Experts of a small language model.
Training: a variant of Muon for the experts, 261M tokens, 7959 steps.
Below are experts of layer 2 (counted from 0) of a mixture-of-experts language model. Rows are named router (the router's row for the expert), up (a neuron's input weights, with its number) and show model dimensions 0-255. Each number is 128 + 32 x the weight over its row's rms, rounded and kept within 0 to 255.
Before each expert's rows: a language model's description of what the expert responds to. This comes from a sample of Wikipedia text that the model never trained on.

# expert 49
Opening parentheses and slashes. Opening parentheses before dates, abbreviations or qualifiers, as in "UTC+0 (GMT)" or "ruler (1893", plus slashes joining two names.
router [148 106 145 150 115 104  92 101 171 167 106  98 131 174 156 150 161 118  91  99  56  94  77  81 175 102 177  97 161 102 123 167  96 138 167 108  76 104 112 167 121 181  90 166  86 105 173 113 101 122 159 152 107 168 146 126  82 116 163 170 102 164 165  69 114 109 118 162 160  90 121 153 151 103 108 168  84  82  86 140  78 106  92 182  62 168 140 136 148 151 131  75 107  81 112 139  79 127 176  95 161 163 108 137 159  83 160 156 110  95 159 161 110 158  88 174 166  92 108 169  93 103 162  86 119 135 136 147 137 103 167 161 126  70 106 135 158 177 147  87 138 116 147 163 139 148  99  69 159 156  92 173  99 154 138 178 141  87 180  86 129 149 113 155  80 122  60 149 112  78 142 182  73 118  95 106 119 102 188 108 140 175  95 154 128  86 127 188  99 117  90  69 170 132 115  80 156 100  95 155 135 133 135 114 145 168 179  92 101  89 120 177 143 112  99 142 121 169 155  88  98 106 129  90 139  99 145  89 150 150 131 150 117  72 106 140 117 157 111 172 146 157 173 154 113 145 158 111 132 169 148 141 162 166 122 168]
up0 [113 187 109 156 171 146 156  71 162 145 147  76 127  95  48  67  80  60 188 176 127 170 169 156 159 171 121 111  92 137 144 143 153  98 149 195 219 110 176 149 148 134  98  81 128 160 160 143 100  59 136 132 125  67 175 142 149 120  99 121  88 135 151 108  74 101 114 146 116 105 162 123 143 127 131 121 148 162 119 135 130 105 111 173  58 162 102 108 119  88 115 198  80  50 121 104 136  69 122 121  89 137 144 191 130 125 129  91 135 137 105 123 142  83  97 161 206 176 141 198 191  88 143 128 105 138 135 110 102 125 149 147  80 105 224 113 162 131 112 152 122 164 134 160 122 163  89 161 144 109 118 150 111 109  87 161 132 117  76  99 164 148 108 205 113 133  93 101  97  86 158 153 121 113 129 135 163 106 108 120 138 153 105 119 150 156 196 163 143 101 148 132 103 125 120 125 161 121 143 126 147 170  81 105 158 114 153 138 113 180 118 162 131 114 124 177 123 126 130 111 113 125 101 177 108 161 134 124  82 106 102  82 172 137 150 196 118 141  92 105 101 129  98 122 140 110 135  76 135  79  81 141 116  91 114 121]
up1 [ 99 130  94 107 104 131 122 140  98  90  74 138 176 133  63 147 138 145 112 115 148 110  83 140 116 179 192  93 137 184 103 113 137 151 116 147 135 116 155 103 171 121 170 128 125 112 128 155 102 138  71  54 199 101  94 124 193 133 114 148 154  71 187 152 132  88 169  93 103  78 129 153  94  98  81 125  88 138 132 107 115 196 165 188  94 102  95 126 173 118  60 114 164 172  95  99 122 187 149  90 118  51 136 150 118 158  96 118 113 112 151 127 136 127 166 105  86 144 122 168  67  97 107 128 110 160  58  95 144 160 130  88 114 137 171 154  78  90 157  95 176 153 129 142 137 118 135 108 152 109 157 154 110 168 133 152 117 107  71 109 124 108 118 137 157 108  86 145  90 189 118 148 154 130 169 179  97 146  78 140 132 137 133 181 169 163 129 115 115 179 200 174  93 141 121  84 188 131 135 127 113 119  96 159 169  37 115 174 122 184  71 125 132 143 143 153 107  73 168 153 123 104 128 178 165  85 175 129 111 148  97 111 136  84 159 133 100 140 116 174 159 147 134 168 129 108 156 128 142 105 103 107  94  91  94  91]
up2 [131 172 141  91 151 134 122 161 109 112 117 115  84 136 203 132 175 108 111 183 190 176 141 134 127 140  99 106 135 132 149 121 136 134 144 148 113 121 116 149 110 160 162  97 126 108 113  95 184 117 172 128 171 128  77 144  97 143 123  79 141 101 169 178 143 183  94 107  97 164 134 118 138 103 155  94 128 112 118 199 157 141 161  75 120 123 167 192 154 132 169 119 128 132  54 167  61  87 133 151  86 173 177 108 108 134  87 144  91 177 104 149  97 119 172 196  79 168  78 146 123 108 110 123  82  86 100 133  72 131 112 132 116 148 176 108 147 169 131 155 119 197 120 133 168 143 162 146 101  88 159 151 102  90 117 136 150 138  82 158 105 124 110 128  90 185 138 144 124 124 142 141 137 129 167 145 174 157 126 154  93  84 132 176 112 171 144 147 124  89 142 112 104  94 134 120 144  98 123 103 141 181 133 104 100  73 135  74 171 187 155 126 137  93 134 173  90 124  76 156 114 112 135 122 123 154 171 253 123 106 105 124 159 132 147 154 187  74  68  91  86 129 117  89 206 112 111  96 161 132 100 183 104 144 133  59]
up3 [161 155 142 165  89  99 167 116 139 125 125  84 137 124  60  78  85 135  72 130 119 205 112 125  98 160 129 130 126 120  91 132 110 103  88 148 141 130 110 176 104 103 132  86 141 104 127  93 145 102 131 193 114 127 105 161 210 212 100 122 129 101 139 179 182 180 114  93 107 155 168  86 120 133 125 139 142  91 123 154 186  99  73 120 147 106  94  78  96 141 129 100 121 199 163 121  94 159 116  86 145 115 107 101  76  68 177 130  97 139 149 125 172 133 136 130 151 188 123 181 192 117 180 135 128  94 143  72 192 163 134 182  80  59 107  50 152 144 173 200 142 106 122 128 137 164 126  89 121 140 153 140 114 150 149  89 127 129 118 159  64  98  88 103 169 166 139 119 149 184 124 117 134 143 129 162 144  55 129 163  80  75 104 138 147 119 126 134 153 152 168 170 108 125 148 162 142 150 115 132 122 123 175 127 107 122 148 111 109  87 110 158  85 109 129 164 144 139 187 113 128 166 189 128 139 125 139 194 145 173 167 124 150 173 134 141  89 120 183  97 128 182 100 162 168 130 123 126 104  75 134  94 136  87 114 101]
up4 [146 132 113 147 112 107 120  98 146 154 126 120  81 174 125  96 129  74 125  71 117  90 140 189 159 202 137 171 136 127 162 179  98  98 154 102 192 158 143 178  92  58 148 125  94 155 152 148 180 152 121 118 105  90 125 118 134  15 118  77  77  97 143  93 107 135 169  99  84 121 120 179  68 118  83 101 166 149  86 105 102 150 187  81 137 100 112  93 133 150 196 146  91 103 171 160 133 113 119  58 141 140 148 143 157 170 108 162 141 112  89 123 161 111  99 117  95 125 148 116  79 168 138 131 144 123  81 196 123 105 154 115 115 175 130 134 135 108  57  83 167 111 184  78 162 153  85  87 121 132 164 107 127 109 127 147 144 151 148 165 165 130 162  83 183 146 106 155 102  63 115 159  74 140 153 179 117  97  89 110 135 129 152 100  86 131 116 104 165 100 118 136 193 126  75  99 129 109 143 107  97 103 155 112 149 100 113 174  82 153  80 108 137 130 123  71 103 153 162 155 134 179 129 137 123 144  97 154 121 145 142 128 155 177 130 118 107 107 170 139 137 139 150 134 188 148 115  67 123  88 187 186 154 119 131  84]
up5 [108 189 122  94 108 110 125 168 165  69 140 127 104 133 164 132 100 169 113 144  88 148 122 167 171 159 156 140 153 117 157 154 165 133 135  93 148 130 161  61 117 112 137  90 136  99 124 176 142  98  97 115  69 127  81  68 143 115 101 187 154 130 145  93 127 135 136 107 177 101 131 122 129 130 107 153 115 143 181 149 148 102  89 144 130 112  83 204 154 166 134 116 145 123 129  99 124 143 133  66 177 131 108 100 129 188 109 113 141 113 109 124 112 101 115 150  60  97 180 118 154 163 113 104 115 148 141 163 108 149  94 162 169 110  72 159 170 128 150 154 121 151 173 173 148 162 120  88  95 172 118 118 112  61  72  94  92 146  88 118 143 144  84  95 115  75 158  71 104 134 125 135 148 160 127 173 100 134  80 145  83  91 133 162 151 164 144  97 163 122 166 148 109  89 103 156 133 151 162 159 120 106 180 132 153 117 110 149 149 129  86  56 159 126 105 135 133 124 119 121 101 193 144  55  76  35 106 174 159 109 202 146  65 144 174 157 153 155 149 123 104 171  29 107 121 118 130 188 168  77  79 120  96 175 146 163]
up6 [ 97  82  82 132 143 141 133 131 125 160  90 127 161  61 142 124 110 134 104 171  87 136 104 132  59 119 167 182 130 191 104 124 114 112 100 142 166  86  90 162 165 116 161 115 134 107 117 112 148 116 139  94 103 119 145 114 131 102 130 124 148  98 119 156  96 124  70 165 137 137  93 138 141  95 126 153 171 142 136  81 102 131 146 130 150 112 147 123 102  91 152 154 158 144  90 138  96 155 100 141 124 145  86 143 134  83  69  69 158 114 110  23  97 127 144 140  49 106 101 118 161 179  92 163 130 132  99  70 167 133 157 179  94 158 153 117 119 120  78 131 102 103  83 143 181 100 129 161 147 150 149 111 139 144  52 158  83 173 114 155 130 134 120 144  78 203 138 112 118 134 164 143 109 121 186 114 111 125 161 141 174 121 143 156 153 202 147 104  91 128 131 144 113  81 103 197  92 151 165 118 103 127  88 103 129 123  72  71 156 133 156 109 155 143  93 173  92 146 142 141  99 110 199  76  97 109 111 107 142  85 157  30 117 195  95 152 142 134 102 126 177 156  72 150 163 180 100 181 179  78  89 119 162  74 102 153]
up7 [169 116 111 147 137 123 105 124  95  95 127 164  74  88 103 120 118 119 126 134 109  94  97 182 134 115  73 117 118 115  81  62 147 100 100 145  87  94 104  91 136 122 172 124  81 130 115 171 124  42 137 110 141  92 106 169  61 136 110 166 123 175 111 155 192 184 157 101 129 156  75 159 191 160  95 131 179 141  92 136 135  89 141  88 155 140 174 164 160 108 153 105  90  98 189 179 113 104 133 201 112  90 158 125 130 157 141 101 176 116  69 110 120 108 150  72 108 102 112 146 174 115 121 114 136  95 128 177 133 152 161 134 116  83  95 110 161 131 104 173 119 142  65 174 110 128  97 136 103 104  64 130 154  69  91 128 118 138 129 126 156 108 101 139 153 106 127 157 112 108 112 179 150 156  98  93 139 128 121  75 137  63  79 104  85 182 150 109 195 100 131 176 105 156  83 133  83 141 177  98  89 139  87 173  70 113 120 118 105 145 117 123 116  99 131 182 144 102  79 171 164  82 183 102 156 168 158 134 135  67 164 104 113  93 136 157 108 123 117  46 145  99 131 172 153 161  74  85 164  79 111 116 124 131 134 144]
up8 [ 70 161 154 131 102 190 130 162 109  81 117  90 140 147  76  94  82 158 162 138 135 112  78 184 144 126 108 167 136 140 116 119 156 151 150 161 168 189 131  81  78 120 115 174 123 139 122 112 146  93 123 136 133 101 110  93 153 146 151 106 132 103 135 160 185 158  60 145 141 134 132 141 188 103 173 153 120 123 151 107 120 181 121  76 104 136 205 150 152 145 108 158 205 138 162 137 141 214 181 141 125 138 127 131 131 131 168  76 154 131 198 151 109 142 185 133  97  91 142 163  85  58 142 151 165 141 129 110  72 144 129 178 120 143  98 131  74 127 103 107 154 174 128 166 160 154 160 166 130 138 156 118 148  86 150  93  59 172 130 117 164 134 141 103 122 107 130  76  93 121 177 140  79 124 165 131 113 196  90 131 216  83  93 143  92 140 106 119 116 142 167 138 115 143  75 152  63 151 131 156 132 101 164 159 128 190 137 162 173  71  96 125 165 127 147 123  60 168  99 159 127 176 181 120 155 155 105 122 135  91  85 174 105 165 106  73  83 146 135 143 128 162 132 174 157  94 127 164 123 122 124 163 129 111 169 138]
up9 [115 158 151 162 120 102 126 113 131 101 176 114 115  85  87  96  81  99 179 111 134  93 109 123  77 157 150 111 119 140 144 119  69 153 111 153 108 157 129 101 151  90 123  24 119 105 117 150 121  85  98  73 150 134 121 115 109  94 120 113  99 138 140  67 135 174 135 167 122  81 146 158  61 137  93 136 105 171 114 110 131 149 118 151 167 145 143 122 131 140 118 136 144 115 134 143 154 157  46 118 116 134 156  98  87 118 134 120  93 156  74  82 134 180 147 107  86 131  93 109  59  87 101 149  52  97  86  89 122 102 176 136  90 225 133  86 106  67 112 135 143 168  95 125 118 136  93 121  87 115  97 141 114 119 132 135  91  75 152 165 179 130 110 145 170 128 125  88  98 130 190 129  86 127 123 125 119 142 126 153 125 165 111 209 112 165 198 125 163 134 145 118  27 122 135 173 123 155 192 137 118 126 159 107 199 104  94  82 110 186 124 115  75 145 203 154 134 116 103 161 102 104 117 150 124  83 117 209 109  98  93 140 124 148 154 151 133 167 136 133 148 121 111 122 181 102 159 148 114  75 140 180 105 118  68 104]
up10 [118 127 108  60 160 183 180 158 146  98 192 149 109 133 130  64 172 118 152  83 132 122 111 120 165 184 109 130 187 146  79 198 122 132 103 124 143 110 104 118 107 158 140 116 125 127  55 154 133  96 130  97 128  81 179 134 181 121  49 122  73 157 146 183 178 128 137  82 100 173 176 119 125 132  53 125 147 140  84 124 175 166 139 135 128 117  58 145 190  92 138 179 154 110 167 118 149 106 122 174 161 140 150 201 130 148  97 109 140 160 158 132 161 130 153 115 107 142 177 107 181 143 161 133 192 130 113 157 158 126 130 124 101 110 164 104 162 157 110 108  88 155 193 128 167 125 116  85 128 101  82 135 101 123  85 104 119 127  90 140 103 139 106 172 143 146 174 171 147 131 189  60 122 104 207 106 179 191 172 136 131 133 122  91 151 149 154 178 157 159 133  85  96 149 125  90  96 152  69 105 117 126 123  91 110  67 112 158 152 116  95  96 127 167  89 157 132 103 130 171 145 160 129 106 157 152 174 136 171  96 144  56 149  71  85 159 152 162 124 138 161 114 154 151 139 132 120 108 164 134 111  97 107 122 116 138]
up11 [174  54 161 143 117 111 106 115 100 150 182 181 179 125 108 119 191 161 158 157 149 129  98 147 119 152  82 155 155 157 163 152 200 175 154  96 118 154  66 139  74  84 123 156 141 140 179  95  69  90 126 105  80 120 119 144 158 193 172  58 140  97 125 154  81  99 125 117 161 140 171  96 129 210 114 193 146 137 146 139 137 124 201 159  93 161 126 137  80 155 135 141 165  88 173 144  96 151 113 140 133 156 131 133 112 158 138  81 162 139 143 175  63 128 128 150 142 135 181 160  92 139 160 145 199  85 151 132 144 198  66 134 150 142 203 154 130 131 113 112 131 173 139 119 151 143 140 137 102  98 142 115 126 128 119 160 161 204 179 163 134 119 153 133 118  97 104 103 152  89 159 131 175 159 117 134 193 100  76 137 119 113 104 164 113 131 147 136  66 134 102  80 112  81 138 124 137 147 141  99 131 114  93 108  88 120 129 160  94 163  90 133 113 115 147 130 132 118 161 148 118  86  86 183 108 100 178 144  95  64 126 170 114 159 134 156  53 105 163  87 141  91 112  96 107 147 148 126  68  90 117  97 135 163 121 109]